config.toml
n_layer = 9
d_model = 256
n_experts = 32
experts_per_token = 2
d_expert = 288
d_shared_expert = 256
activation = "tanh_gelu"
moe_layers = [0, 2, 4, 6, 8]
router_score = "softmax"
normalize_top_k = true
routed_scale = 1.0
balance_loss = 0.008
balance_bias = false
router_noise = 0.1
router_bias = true
shared_expert_gate = true
init_std_router = 0.0097
lr_router = 0.000547
n_head = 4
n_kv_head = 4
head_dim = 64
vocab_size = 2048
norm = "layernorm"
norm_place = "pre"
norm_eps = 1e-05
positions = "learned"
qk_norm = false
attn_scale = 0.125
tie_embeddings = true
parallel_block = false
init = "trunc"
init_std_qkv = 0.0391
init_std_o = 0.0
init_std_up = 0.0391
init_std_down = 0.0
optimizer = "ademamix"
lr = 0.000463
beta1 = 0.9
weight_decay = 0.43
lr_head = 0.00952
grad_clip = 1.0
warmup_steps = 214
schedule = "wsd"
decay_fraction = 0.725
decay_shape = "cos"
final_lr_fraction = 0.0
batch_tokens = 131072
seq_len = 512
doc_mask = true
train_tokens = 736300000
steps = 5618
dataset = "wikipedia_en"
Below are experts of layer 6 (counted from 0) of a mixture-of-experts language model. Rows are named router (the router's row for the expert), up (a neuron's input weights, with its number), down (a neuron's output weights, with its number) and show model dimensions 0-255. Each number is 128 + 24 x the weight over its row's rms, rounded and kept within 0 to 255.
After each expert's rows: "mostly gets" lists some tokens that are sent to it at least half of the time. This comes from a sample of Wikipedia text that the model never trained on.

# expert 7
router [130  99 144 121 136 162 160 122 104 150 123 133 105 118 120 126 125 105 158 163 154 164  88 109 128 139 123 129 125 155 113 157 119 160 100 152 110 134 131 175 145 136  97  92 135 122 137 122 155 142 104 123 116 159 135 136  64 124 149 140 137  93  82 106 101 136 128 148 117  98 150 127 124 111 126 141 130 158 166 182 121  98 135 146 102 130 135 110 123 140  70 112 119 101 143 158 128 147 123 103 188 173  92 183 127 135 120 123 116 116 159 160 118 110 110 110 136 123 158 109 180 110 138 160 124 118 180 156  79  83  98 129 128 123 105 101 120 104  99 117 173 157 134  72  94 109 124 139 146 133  92 126  88 135 110 133 124 105 149  95 141 104 127 117 126 184 147 123 159 111 156 102 159 136  97 115 132 118 144 176 157 160 150 139 160 105  97 150 121 135 146 146 140 156 115 110 151  73 145 127 145 113 103 148 135 103 108  99 130 142 132 114 129 122 103 100 140 132 138 114  82  96 153 135 140 123 125 103 119 154 151 173 113 114 111 158 148 186 140 126 113 105 154 132 154 120 163 110 113 129  99 102  77 101  99 145]
up1 [ 99 140 104 117 152  84 109 107 116 136 129  94  87 105 110 120 145 142 128 138 126 118 148 122 141 126 112 101 110 107 179 139 114 179 115 107 140 140 139 156 113 127 147 122 127 115 129 125  87 144 104 116 116 125 123  79 102 144 119 106 100  95  89 137 155 106 155  68 149 141 147 108  93 140 113 149 140 182 143 141 126 108 154 139 155 165 143 176 160 144  86 108 133 150 116  83 165 107 176 155 106 128 150 125 104 127 134 180 140  91 127 111 112  91 162 145 118 120 158 153 135 152 166 113 174 101 165 124 117 160 144 137  89 134 164  90 138 122 138 146 127 106 129 178 107 119 106 102 163 162 153 123 116 120 103 165 114 149 145 125 101 141 134 139  90  83 127 179  81 140 111 124 144 141 135 139 155 148 107 113 154 182 108 111 140 141 149 132 134  97 152 135 140  81 108 147 138  92  88 110  91 149  68  98 143 145 144 135 133 113 149 110 141 117 148 123 144 126 100 111 106 141 136 142  97 158 127 112 141 134 116 124 107 135 117 100 113 127  77 121 153 103 117 149 152 116 116 132 113 109 104 131 104 120 171 187]
down1 [150 108 120 156 160 165 145 123 138  69 136 110 133  99 149 143 108  77 143 126 129  97 126 159 115  81 118 119 119 143 124 153 116 122  70 111 137 138 129 148 158 115 111 112 159 170  84 157 130  62  97 141 159 144 146 148 139  92 150 167 136 121 182 144 164 150 101 148 117 107 142 114 106 102  80 119 163 152 126 157 143 162 116 156 119 101 108 101 135  93 142 111 109  85 139  84  88 119 111 139  96  98 103 128 125 115 148 150 140  91 168 136 142 105 122 103 155 104 109  89 156 157 102 131 169 155 108 152 139 127 131 146 124 125 130 172 126 102 126 109 167 147 122 167 102 122 140 114  89 154 132 137 124 131 145 124  98 142 104 100 117 130 134  99 143 144 152 121 153  81 214 147 133 131 104 132 139 164 110 124 111 126 125  92 134 144 126 123 165 137 121 102 140 144 168 150 119 107  98 116 138  96 104 110 131 106 137 127 135 126 147 111 115 139 127  78 144 131 124 161 150 117 113 135 140 108 145 118 131 107 112  90 154  97 113  99  96 177 141 147 131 113 167 152 177 139 134 151 141 140 139 103 139 177 139 123]
mostly gets: "ap", "ec", " Mar", "ob", "ud", "ut"

# expert 16
router [113 123 134 125 134 165 158 120 133 102 115 102 124  89 122 134 140  99 138 141 171 120 162 126 133  72 106 119 124 146 158 134 135 145  85 163 129  97 115 121 121 115 144  81 150  98 143 125 108  92 152 123 138 156 149 175 129 159 157 123 151 116 121 105 128 162 152 112 113 151 133 149 144 110 132  95 127 139 141 127 126 121 125 153 117 178 109  95 103 125 140 121  97 123  94 130 126 136 142  98  61 115 165 151 136 143 149 121 110  87  93  92 145 152 121 127 166 110 127 180 155 181 126 103 124 131 102 106 111 124 127 134  91  62 163 133  54  84 140 103  99 109 108 118 130 145 163 145 143 144 137 157 118 135 104 126 131 130 116  77 121 115 139  62 110 165 137 153 115 124 139 144 132 186 166 124 151 128 152 172 115 107 130 109 124 104 124 130 167 135 164 127 108 114 161 162 176 123 102  83 149 154 110 123 164 154 103 130 143 113 143 116 122 124 143 146 123 110 141 112 127 122 131 127 123 127 128 138  94  97 163  99 145 109 110 116 141 107 144 143 109 162 102 142 185 138 128 149  72 115 157 129 170 137 150 144]
up4 [173 121 123 164 149 146 120 133  75 154 101 115 163 132 158 119 119 128 147 141 113 143  98 131 163 138 160 126 143  88 167 141  90 123 160 129  92 127 161 101 182 115 148  84 139 138 158 113 133 129 123 113 147 144 106 128 158 128 124  90 113  87 101 118 139 129 129  98 156 183 107 118 120 139 127 153 141 135 161 130  98 109  98 155 140 131 152 155 110 125  94 129 101 131  93 146 113 105 134  99  94  99 130 104 131 127 140 156 122 118 130 126 103 152 137 126  83 149 120 134 121 163 137  89  90  96 149 160 118  87  99 115 147 146 159 109 135 173 143  84  92 125 116 163 145 127 109 104 125 124 179 137 165 118 143 112 130 102 152 142 127 102  90 117 124 121 128  89 112 144 152 156 135  64 110 134 174 147 115 138 127 165 141  79 125 155 121 122 158 115 154 111 131 110 130 103 145 100 101 112 105 143 154 116 127 160 157 148 138 137 122 104 103 144 151 110 160 145 119 169 171 106 103  85 122  98 111 136 145 123 121  48 124 131 110 154 126  96  99  76 142 128 108 107 109 117 157 131 156  95  80 148 151 120 100 131]
down4 [136 112 124 121  97 137 113 130 153 160 102 129 124 150 103 133 147 149 122 146 151 136 135 131 127 118 116  90 158 136 112 133 143 138 110 110 132 132 154 132 101 126 153 149 144 140 133  54 109  96 149 116 126 113 143 165 144  93 142 100 182 151 153 133 151 101 120 100 101  99 105 139 124 121 127 132 162 183 116 180 130 138 148 108 136 165 122 161 102 113 134 148 145 116 118 101 145 111 138 102 104 140 128 105 161 133 131 124 109  87 141  69  62 123 101  95  94 122 133 136 133 157 126 119 150  76 141 109 160 169 103  77 139 162 160  96 115 128 157 132 122 107 120 139 144 150 121 126 119 114 106 169  60 137 123  87 102 102 107 128 161  98 109 139 144 128 132 142  78 130 107  85 162 103 109 118 103 140 159 129 128 160 130 150 138  78 129 140 126  85 135 159 123 187 131 198 146 132 141 138 147 128 161 159 107  82 179 135 130 108 139 132 133 131 129 103 139 117 143 162 142  88 129 103 162 114 114 146 176  90 143 148 137 135 102 128 128 133 109 126 123 132 100 144 129 163 180 127 127 118 130 141  91 122 108 163]
mostly gets: "az", " Mor", "c", "ug", " Ang", "z"

# expert 28
router [111 134 118 158 152 125 110 100 160 160 132 131 125  96 107 125  76 100 137 122 114 152 111 122 117 164  89 118 144 161 138 119 149 111  79 131 119  97 143 126 148 124 115 111 139  63 141 158 129 159 150 113 145 143 137 154 109 156  86  68 153 111 129 142 130 109 151 123 114 135 116 133 113 135 125 138 123  91 100  89 164 141 138 122 106  97 104 143 114 129 108 105 157 149 149 165 129 107 135 112 137 142 123 141 147 115 199 125 130 114 118 141 100 131 105 109 127 148 156 132 153 130  94 137 119 142 135 103 122 159 140 119  93 134 173 119  96 201 116 112 126 159 179 101 160 132  87 153 110  99 137 130 128  82 119 149 159 107  96 182 124  82 150 154  99 148 157 129 121  91 108 151 145 108 131 147 138 155 111 171 130 149  89 123 164 125 110 100 154 192  95  86  99 125 118  81 128 127 131 125 116 146 158  94 126 120 152 151 148 187 145 129 129 118 155 170 119 105 161 157 131 151  98 127 134 150 129 134 138 144 149 107 109 106  96 133 114 190 104 135 152 125 118 145 103  85  96 129 124 127 147 110 125 154 138 132]
up4 [111 126 119 159 160 146 136 112  80 131 126 130 133 130 118 164 149 122 126 163 173 143 149 102 149 162 189 127 156 159 128 152  93 166 125 110 131 106 164  83 165 152 115 127 153 119 132 117 130 116 125  95 109  87 133 152 154  81 108 131 176 144 123 118 141 138 112 150 131 125 174 134 108 117 153  85 119 109 144 127 122 116 144 104 167 162  76 132 107 129 149 119 106 216 128 100 169 122 107  63 115 154 135 152 101 170 111 137  87 125 154 100 146  87 127 123 141 136 112 126 129 131 168  96 125 157 182 110 155 138 155 150 140 118 129 118  95 102 115 119 102  87 100 115 113 114 101  90 107 110 178 140 165 132 156 125 151 122 137  81 132 136 134 151 124 153 164  81 144 129 154 153 121 109 102 163 155 111 126 106 112 102 134 103 102 165  80 143 129 109 138 157 127 111 119 125 139 117  98 126 142 123 110  84 137 144 122 142 136 119 112 100  73 113 104 138 110 126  95 122 142 109 149 160 110 143 133 113 163 139 115 143 119 137 141 114 156 128 168 176 145 107 115 137 113 135 111 126 129 149 106 120 126  90 154 111]
down4 [102  95 158 126 172 162 140  92 151 151 126 145 142 112 137 132 155 124 127 148 122 119 153 116 121 120 124  90 163 117 104 119 135  96 131 116 126 124 102 123 153  85 157 109 163 151 119  91 128 167  92 133  93 146 127 128  89 136 174 135 110 107 100 110  97  88 141 134 127 121 117 147 126 134  90 102  85 156 142 108 138 149 120 150 140 131 149 125 118 132 127 117 131 147 131 131 113 112 140  74 160 137 131 110 138 128 119 127 112 181 111 102 169 128 142 140 147 151  79 158 173 145 127 116 148 125 140 147 180 142 141 147  95 133 120 127 117 119 151 128 103 119 126 124 180 146 161 112  93  87 120 109 128 188 158 127 100 111 117 142  89 132 107 125 131 115 125 163 170 101  90 151 153  88 138 113 109 152 157  92  95 113 161 136  96  93 166 125 137 172 123 113 142 115 128 168 144 110 189 172 186 107 149 144  73 147  92 138 150 110 116 168 116 126 106 123 138 145 133 105  85 130 102 134 182 118 114 122 126 155 119  78 154 142 167 116  99 165 122 129 110 155 155 127  92  97 109 127 123 124 155 116 107 135 107 100]
mostly gets: " \"", " J", " K", " M", " p", " Mc"

# expert 11
router [135 116 155 139  95 126 105 107 167 157 102 104 146 142  96 152 109 113  93 146 169 129 166 126 108 137 108 156 131 101 129 142 107 131 165  94 168 142 108 173  78 121 115  97 166 112  97  82 147 111  91 144 118 152 118 125 106 124 181 140 123 148 139  88  84 143  76 134 115 107 120 161 154 112  96 135 122 117 127  87 155 143 158 105 142 103 148 153 128  90 137 158 132 146 119 151 106 116 118 145 154 169 132 135 162 117  94 109 124 120  98 125 161 153 147 109 136 152 118  93 114  72 139 122 134 123 122 104 108 132  80 130 123 136 120 113 105 128 124  99  99 133 118  95 149 109 183 135 117 104 113 110 124 143 111 134 118 122 127 180 140 115 125 111 100 130 141 134 167 146 122  96 136  86 137 140 175 165 142  83 110 128 131 123 142 148 132 123 146 111 120 131  99  34  92 147 127 132 131  87 182 138 139 126 164 126 103 130 131 130 173 115 129 178 109 167 123 113 111 124 106 111 149 129 154 128 169 150 136 148 125 144 136 122  91 104 119 186 144 160 124 165 151 117 122 106 148 111 141 127 103 117 138 173 149 125]
up6 [131 169 114 127 126 169 113 104 128 100 149 134 103 103 115 107  94 110 145  99 134 148  95 150 175 169 118  98 117 106 107 150 133 139 136 101 110 112 143 166 146 107 166 116 119 149 145 111 139 123 131 131 131 120 160 161  97 135 123 118 147 129 131 159 112 154 152 104 106 167 133 159 110 183 113 153 158 148 130 141  95 116 144 111 142 154 160 145 122 139 132 126 166 138 160  92 149 105 147 115  71 161 136 100 153 138 130 104 152 102 127 112 119  73 141 126 130 123 170 139 104 113 157 108 108 115 113 128 101 190 108 131  88  92  95 143 117 160 127 116 136 127 166 168  72  79 100  98 100 104 163 175 141 115 163 174  87 123 130 172 125 150 117 128 103 116  92 148  79 124 127 123  93 130 113 142 118 130 113 134 135 179 142  98 134 163 117 113 128 145 172 175 151 117 154 109 122 131 111 101 114 119  85  89 125 138 127 118 141 182 128 107 126 101 143 108 101 120 122 106 148 133 129 118 121  82 153 143 144 131 130 128  88 179 134 151  92 105 111 117 114  98 117  96 128 150 129 149 118 133 166 134 124 139 129  78]
down6 [142 150 160 147 124 111 152 135 158 188 108 145 120 124 163 131 102 136  91 108  64 133 117 140 151 129  91  90 164 182 143 133 111  86 106 175  94 167 116 156 111 127 126 155 151 164 116 135 148 108 149 152 102 146 117 113  66 145 157 146 113 116 122 159 109 124 140 140 101  95 112 136 137 183 100 153 143 107  89 123 116 137 152 121 125 130 137 114 117 154 145 108 115  80 151 167 115  98  86 128 112 135 152 109  79 130 118 151 127 130 107 122 118 125 136 158 111 118 163 145  93 107 120 137 126  94 163  81 100 131 140 133  85 149 107  95 131 160 124 117 118 144 175 107 133 133  74 141 101 128  92 151 104 125 119 129 157 119 109 136  98 108  86 135 158  96 143 116 136 153 149 166  74  95 117 122  90 120  77 128 128 125 126 130 118 123 159 117 115 149 105 169 127 129 119 145 130 117 102 137 137 151  94 127 166  87 156 139 133 155 136 178 146 149 126  91 174 137 135 103 160 126 145 136 118 129 145 143 119 117 148 143 145 127 139 118 137 158 136 100 176 139 146 172  94 111 169 124 119 136 112 159 160 110 108 125]
mostly gets: "u", ").", "\".", "in", ".\"", "."

# expert 25
router [150 113 141 128 153  90 131 123 162 117 157 123 119 128 177 116 112 117 130 149  89 157 142 100 138 121 152 114 121  96 129 117 181 101 126 126 144 107 137 111 107 120 134 155 157  97 150  93 104 165 122 135 135 138  99  80 121 147 177  72 100 122 143 137 123 153  86 112 148 108 147 142 143 129 138  91 133 120 153  81  84 116 136  95 117 132 113 180 127 121 109 166 123 143 112 125 138 126 149 139 130  87 145  72 136  99  66 129 109 122 156 144 139 126 121 113 154 157 144 127  92 107 137 146  80 144 101 102 170 134 102 179 179 142 146 131 137  94 156 100 107 133 130  75 143 121  99 112 115 125 127  86 135 204 136 160 132 180 116 186 105 137 126 178  94 150 128 144 116 149 116  94 133 102 126 149 141 175 149 143 134 102 146  94 120 118 117 125 158 178 103  98 108 122 121 150 104 158 132 100 124 133 142 135 111 132 134 162 109  96 131  96 155  80 122 127 102 131 152 153 120 146 126 120 105 126 146 159 138 152 124 142 153 113 117 105 109 178 127 115 119 137 116 175 110 127 116 114 117 105 134 110 144 111 132 139]
up2 [138 109  74 128 159 187 101 117 128 122 155  92 100 144 123 123  91 141 124 136 103 174 142  97 119 128  78 107 127 121 141 123 118 136 132 135 114 106 148 114 142 141 145 144 142 149 125 115  70 122  81 127 118  78 136 100 119  91 105 119 126 134 134 136 135 131  87 145 117  98  92 134 128 143 122 109 142 135 114 147  97 112 133 184 137 106 112  84 174 155  78 149 170 129 125 171 104 104  82 136 157 138 140  96 101 111 116 161  91  98 154 133 178 109 117 164  64 126 104 137 123 142 125 114 131 151 126 148 125  98 150 128 182 135 125  84 137 119 139 160 112 103 158 141 128 139 135 106 121 149 128 160 106 102 165  91 115 136 114 113 125 171 173 131 109 125 113 165 156 149  91 137 137  99 157 108 103 134 153 168 126 162  85 114  92 119 115 141 111 125 140 141 140 150 118 105 145 175 139 109 120 122 139 121 134 132 115 128 173 155 123 122 165 169 165 126 120 135 120 126 143 137 173 125 131 160 138 140 108 196 142 140 125 104 145 100 143  94 142 123  95 163 111 122 127  87 132 130  92 122 143 138 103 138 168 103]
down2 [ 95 162 156 101 134 122 137 152 144 201 125 108  88 107 165 176 120 133  92 154 168 105 139 103 133 138 115 129 157 130 152 136 134 166  83 176 126 153 126 136 131  99 111 131 139 143 111 123 131 141 121 138 160 141 170 138 142 112 105 147 109 109 121 120 117 153 128 137 139  63 148 150 153 136 127 116 137 170 120 149 120 131 164  94 131 153  98 139  67 141 149  96  87 119 117 132 148 146 136 106 144 171 129 143 140 152  47 120 139 107 126 161 107 141 137 109 159 174 145 104  90 143 117 111 155 111  92 120 137 138 119 118 121 107 152 167 144  98 106 148  93 129 122 147  87 152  92 141  84 126 142 102 139 126  98 123 116 145 147 125 136 157 114 167 122 107  88 152 121 134  91 132 130 160 130 122 104  92 147 107 130  95  99 105 161 123 114 110 189 144  99 150 124 151 140 158 114 124 142 132 105  98 138 120 118 109  77 120 134 116 146 142 102 120 106 117 122 160 143 133  75 129 110 106 126 118 133  61 129 144 162 140 168 108 109 100 109 163 137 126 174 125 132 107 107 117 119 105 112 147 119 119 137 113 148 184]
mostly gets: "),", ",", "\".", "\",", ".\"", "’"

# expert 31
router [154 120 109 157 138 109 116 101 107 201 140 165 145 152 117 113  87 123 128 124 142  89 139 167 138 145  78  82 134 117 127 128 135 155 137 107 128 111 149  87 116 127 150 123 149 122  81 143 149 123 141  97 134  74 160 118 162 157 154 121 135 172 173 149 143 103 142 128 150 153 142 152 140 113 160 152 154 108  99 131 114 139 115 116  92 127 130 124 168 167 158 115 134 138 106 129 152 137 102  99 102 103 163 114 148 108 147 144 130 175 129 113  80 161 159  90 152 147 187 129 129 130 147  94 141 127 121 135 109 115 136  62 138 157 122 162 128 167 125  83 104 145  99  89 142 146 135 132 126 127 142 106 134 152 137 152 171 172  83 158 113 143 110 152 122 114 130 135 105 107 135 169 127 115 130 123 145  95 106 149 143 138  91 128 152 159  96 104 122 120 149 109  81 139 129  99 124 122 105 135 140 158 135 125 134 114 168 162 125 122 131 130 128  94 101 157  99 118 156 103  84 106 127 158 134 148  75 132  91 102  99 161 159 135 102 158 159 167 149  89 129 114 103 117 112 108  95 151 137 140 107 118 129 105 130 142]
up1 [141 127 100 139 181 155  98 178 137  86 141 113 153 163 116 127  95 134 134 118 117 114 133 138 124 105 136 157 120 102 107 105 109 158 144 138 138 131 116 151 137 119 139 108 123 139 104 139 165 133 119 142 156 108 101 120 140 159  91 149 123 106  80 122 153 153 103  97  81 108 125 141 130 126 109 153 131 163 105 162 142 148 140 119  95 119 107 140 129 118 161 159 120 127 133  91 134 131 134 127 111 113  82 145 144 148 138  95 112 135 188 109 127  97 140 100 157 174 154 142 130 103 154 120 133 168 153 113 124 129  99 122 125 133 155 116 107 134 103 146 121 158 133 129 129 117 108  82 137 161  44 118 132 162 139 120  73  73 112 134 134  96 163 130 120  75  95 136 139 166 164 171  94 137 171 153 200 126 133 143 121 141 112  95  97 170 125 119 102  81  83 143 163  99 126 131 119  98 139 161 110 104 129 137 124 132 107 130 128 160 148 118 133 158 108 124 138 124 148 147 184 143 128 112 127 122 131 112 135 147 126 160 114 114 117 142  97 138  81 155 160 121  76  88 119 118 148  96 153 119  97 120 156 113 111 107]
down1 [ 81 143  90 126 172 109 125 124 124 145 155  97 121 145 142 134 133  97  99  98 130 126 145 161 116  86 155 102 120 140 128 139 157 185 144 141 118 149 159 141 112 147 136 155 136 180 110 139 120 117 154 120 108 120 107  94 104 146 107 143 129 148 135 159 112  92 137  96 158 133 109 164 138  95 108 139 115 163 136 157 117 129 119 132 145 166 141 137  75 105 149 156  95 133 149 110 159 106 160 131 137 146  88 115  95 180 102 144 151 153 102 116 153 140 110  81 131 156 135  89 139 157  99 121 106 116 129 123 138 149 104 122 151 154 132 108 158 135 129 144 118  98 122 120 106 104 151 126 137  66 160  96 171 112 117 141 123 108 107  95 141 131 133 166 119  97 122 147 127 127 144 202 108 127 103 175 115  83 161 136  90 129  81  84 136 114 123 164  92 141 101 139 124 129 141 152 121 127  93 116 186 137 103 118 141 114  90  99 122 121 112 136 131 135 135 122 154 137 152 133 141 143 129  48 146 124  88 119 168  97 109 137 143 140 136 149 112 129 146  84 126 126 114 126 130 139 109 114  99 126 126 124 172 145 106 195]
mostly gets: " F", " W", " A", " G", " a", " Ab"

# expert 5
router [ 87 157 176 109 174 152 140 122 144 162 108 136 124 113  97 113 121 111 121 133 112 141 108 122 170 180 142 137 105 107 166 111 166  94 118 150 102 175 125 152 149  87  95 160 145 110 108 178 131 161 109  95 139 162 146 119 124 148 138  98 123 130 121 148 101 131 118 141 112 118 161 110 118 156 131 122 139 104 138 124 131 151 130 139 119 142 141 113 119  67 105 129 130 177 103 147 120 163 155  99 116  74  89 120  94 129 154 140 145 127 174  95 129 136  93  99 136 108 128 128 143 135 166 125 152 116 128 162 179 127 149  76 151 153 137 110 162  85 119 140 155 107  98 116 139 109  88 123 101 159 148 108 162 107  89 153 163 131 139 152 139 133 112 141 110 179 127 141 120 145 118 127 125 129 110 113 151 135 117 142 110 122 113 124 170 104  85 129 107 145 104 119 104  84  91 146  74 122 122 161  93 112  96 145 125 164 155 115 136 111 165 147 148 116 149  81  87  93 124 149 109 151 142 104 124 152  99 103 144 165 155  78 133 140 124 148 152 124 120 118 129 138 156 127 159 138  96 114  97  93 100 149 116 152 115 123]
up3 [156 162 104 139 142 113 170 131  96 127 118  96 105 119 154 144 142 115 151 158 144 150  99 100 129 131 147  69 199 103 120 104 117 148 134 129 169 122 133 100 162 107  97  88 173 127 136  94 135 112 106 131  73 125  71 141  96 135 150 107 151  99  94 122 171 135 119 134 116 117 116 144  96 108 149  97 156 101 120 140 155 132 128 111 145 149 125 152 166 112 153  95 145 136 164 108 166  74 128 109 132 124 128  95 150 144 111 170  75 149 143  63 104 144 143 138 155 159 158 129 131 169 122 107  96 131 156 137 151 131 137 109 101 102 141 145 116 145 114 127  95 152 122 131 116 134 126  90 180 115 143 142 129 111 145 143 130 100 129 157  95 148 112 132 106  92  98  97 139 160 143 144 159 106  93 148 152  96 131 153  91 167 128  89 145 124 117 151 149 150 119 128 122  93 156  80 139 123 140  91 103 142 114  79 124 174 128 160 112 127 158 110 153 126 147  91 140 105 160 135 154 125 123 157 146 151 113 116 161 137 119 137 100 172 129 108 143 137 133  95 109 106 111 137 135 127 132 122 109 135 171 129 157 151 138 130]
down3 [114 163 150 119 146 140 135 125 120 148 119 129  84 176 119 111 135 109 122 107 134 142 136  91 106 106 104 108  94 137 149 139 109 136 118  89 126 120 126 163 102 101 121 164 141 131 118 137 109 144 109 159 106 170 149 108 191 178 151 153 101 122 159 166 130  88 146 127 107 108 147 163  83 118 149 108 152  87  97 125 123 135 110 144 148 100 163 127 120 131 136 104 120 153 129 164 137 137 149 141  98 101 129 158 117 131 125 102 125 129 114 164 112 104  62  97 138 122  92 169  94 110 106 159 128  97 120 132 132  68 125  70 149 130 160 124 156 108 129 101 186  91 103 116 137 177 112 122 130 116  86 139 114 132 136 140 132 119 105 160 168 133 124 190 140 122 166 123 115 129 117 115 122 128 121 105 104  90 110 118 172  81 138 126 109 126 175 164 117 108 204 125 152 133 112 141 100 146 124 127 113 141 123 104 117 129 189 119 140 142 142 134 130  97 135 135 145  82 149 140 136 128 178 145 108 103 109 120 111 118 127 139 180 132  91 123 155 121 160 118 138 126 164 124 111  97 111 137 121 158 150 136 111 151 133 117]
mostly gets: "L", " V", " v", "H", "G", "M"

# expert 27
router [141 115 145 131 110 138  96 162 140  80 119  92 143 151 145 133 137 183 164 154 124 120 144  92 103 122 158 111 115 147 112 130  84  88 168 159 110  90 176 105 147 151 115  94 164 131 130 193 137  92 172 112 141 140 124 132 103 112 155 141 150 100 117 111 151 146 141 132 135 120 163 105 124 114 171 155 116  87 131  93 131  95 126 121 127 122 151 113 143 131 105 119 104 155 130  98 106 133 117 123 138 104 144 133 162 160 158 104 137 145 154 108 125 155 154 123 152 128 127  85 101 100 132 146 140 129 148 109 116 122 144 156 106 138 132 111 138  79 134 167 127 104 107 168 125 116 165 113 137 144 132  90 154 138 119  90 122 153 125  94 132 126 122 126 150 164 124 160 116 112 104  84 140 173 171 101 116 109 122 143 114 107 191 141  92 123 118 119 128  84 135 115 146 116 122  95 133 125 152 145 126 114  78 152 112 116 136 153 119  76 137 139 109 123 128  92 106 162 104 103 208 120 134 122 131 102 150 152 159 151 128 143 128 131 161 173 128 154 126 154 116 141 118 135 148 109  68 171 122  81  97 145 110 148 133  96]
up4 [101 134 140 170 146 159 129 141 139 144 137 107  93 137 177 104 101 150 123 135 112 137 107 138 113 156 111  99 175 145 158 123 115 157  95 139 139 146 121  85 143 117 172 119 112 138 115  98 119 108 114 140  89 147 146 132 137 132 123 143 150 156 129 117 126 124 153 113 105 151 105 167 123  87 128 142 170 119 108 131 140 148 105  99  90 115 113 128 107 100 144 124 144 146  74 132  86 114 126 109 129 111 146 108 134 123 130 113 114 141 115 152 149 106 101 109 136 112 108 159 128 164 127 128 120 143 127 125 156 178 146 132  96 114 130  87 117 120 126 130  97 154 118 133 129 143  94  97  94 124  80  99 115 147 149 113 117  90 168 177 177  89 177 172 137  93 151 129  96 159 113 108 105 157 126 143 105 109  90 127 123  97 196 129  70 112  98 158 147  98 141  70 111 165 163 108 111 129 136 133 151 144 137 130 135 176 129 155 150 126  86 130 147 149 110  89 128 121 152 116 139 153 112 127 163 143 160 141 110 141 100 126  86 188 122 112 146 168 134  79  96 145 152 151 126 130 160 110 121  98 108  97 142 119 145  94]
down4 [134 140 167 115 147 104 135 120 158 112  98 144 183 116  77  99 134 114 116 168 135 103 178 140 146  69 156 134  86 123 114 154 161 106 141 156 138 121 118 134 133 114 116 117 130 112 122 167 122 131 149 151 130 176 185 123 158 116  73 114 161 128 140 145 102  80 137 138 147 146 133 102 148 136 146 119 128 142 155 145 128 115 126 128 121 133 153 104  86  91  99 150 116 123 130 155 123 145  82 158 160 104 107 146 106 113 143 122 109 153 110 102 129 120 124 118 158 165 130 122 115 147 174 103 124 140  64 109 109 135 153 133 129  91 136 130 133 102 120 124 119 111 113 113 152  92 138 117 156 162 145 124 133 153 121 169  72 150 131 113 136 158 127 112 137 171 135 113 149 141  90 108  99  98 125 111 146 115  78 120  78 161 158 104 146 112 132 108 162 147 138 123  80 131  89 150 150 102 143 126 170 156 225 180 109 108 125 120 137 145 123 117 152 119  81 100 123 117 108 128 134 112 147 124 146 119 132 131 109 132 116 157 120 134 163 116 136 117 107 133 144 134  92 113 102 115  98 128 128 190 119 155 139 112 102 131]
mostly gets: " States", " University", " County", " South", " Japan", "ington"

# expert 20
router [121 143 128 160 183  78 137 141 119 105 109 158 114 106 153 124 107 132 125 123  91 149 136 136 120 124 167  97 126  99 113 118 136 154 147 117 122 125 159 122  81 121  91 122 139 161 125 146 149 166 135 133 130 109 104 124  97 130 143 113 114 149  94  93 108 144  54 117 157 168 139 163 101 133 128 113 124 122  93 139 143  98 109 100 103 111 152 133 126 100 122 119 136 154 125  99  97 108 134  97 104 138 147  95 165  92 136 125 132 137 112 107 158 117  88 154 148 119 105 138 110 123 146 126 128 124  91 109 180 142 121 124 104 146 104 141 161 152  97 137 119 144 134 123 136  80 184 177 116 102  93 143 109 147 134 126 132 106 133  77 150 124 136 151 152 120  37 100 144 136 169  96 151 130 128 127 105 114 107  90 131 153 115 153  99 160 136 116 165 123 104 134 120 146 154 148 138  98 173 145 143 125 115 165 127  94 158 135 133 153 139 143 112 112 191 115 166 115 172 138 124 157  95 122 128 127 150 131 105 117 136 165 186 107 133 124 111 157  85 123 135  99 108 130 126 150 133  89 155 122 119 165 120 155 175 128]
up6 [109  95 124 129 148 130 140 109  87 128 136 115  98  84 160  96 109 165 133 146 123 126 138 129 105  99 128 114 115  99 153 125 133 199 148 101 151 126 127 129 102 133 121 127 114 149 124 146 158 138 117 113 123 179 127 132 117 111 136 118 180 153 152 128 144 141 168 126 152 161 127 129 134 143 143 154 127  97 200 102 130 114 129 162 139 102 129 149 113 109  77 123  84 104 157  83 118 122  79 144 142 113 111 144 109 148 162 175 150 138 113 108 164 150 101 109 101 117 131 137 110 130 104 112 109 141 142 108  79 157 109 148 158 134 174 132 108 111 114 177  94 155 173 161 153 144 137 111 142 132 108  93 104 105 103 107 155 120 193 103 167 133 128 131  87 104 121 123 149 130 118 141 116 150 111 104 134 140 135 128 165 124 143 156  99 120 145 102 114 126 144 119 106 118 131  93 158 150 126  62 101  99 136 113 140 143 119  79 122  80 114  74 135 142 125 178 127 146 165 116  77  93 171 118 167 121 134 139 148 141 137 104 150 162 128 149 142 122 126 141 113 120 140 146 150 116 124 163 147 119 101  98 125  99  94 111]
down6 [129 150 106 143 139 122 168 132 148 162 105 139 127 126 137 120 154 120 149 134  88 162 143 143  95 145 126 168 156 115  98 150 114 119 109 132  87 117 100  89 163 107  96 170 151  93 130 129 173 108 115 154  73 146 132 116 160 121 100  98 130 124 117 118 147 118 140 112 110  75 130  76  84 152 132 106 156 144 116 124 156 132 134 110 118 129 102 139  95 135 107 117 147 145 119  81  93 143 150 145 145 157 105  99 118 116 121 145 118 148 138 112 116 119 140  87 148 155 156 117 115  96 119  86 128 170 162 127 151 140 122  77 146 144 118 122 122 142 139  94 114 135 116 108 115 133 128 118  97 170 129 160 179 143 103 125 147 150  92  82 140 137 149 137 109 154 172 145 129 165 167 121 120 109 127 118  97 124 157 117 176 136 124 143 103  97 114 109 120 172 126 148 126 105 125 167  95 130 146 132 155 160 127 131 119 126 118 125 145 183 159 146 111 116 181 104  99  92 125 146 152 118 109 139  97  91 131  57 148 140 169 159 129 148 124 124  97 205 142 135 167 103 134 138 105 139 142 110 130  80  98 118 124 149 128 142]
mostly gets: "==", "===", " ==", "====", " ===", " ="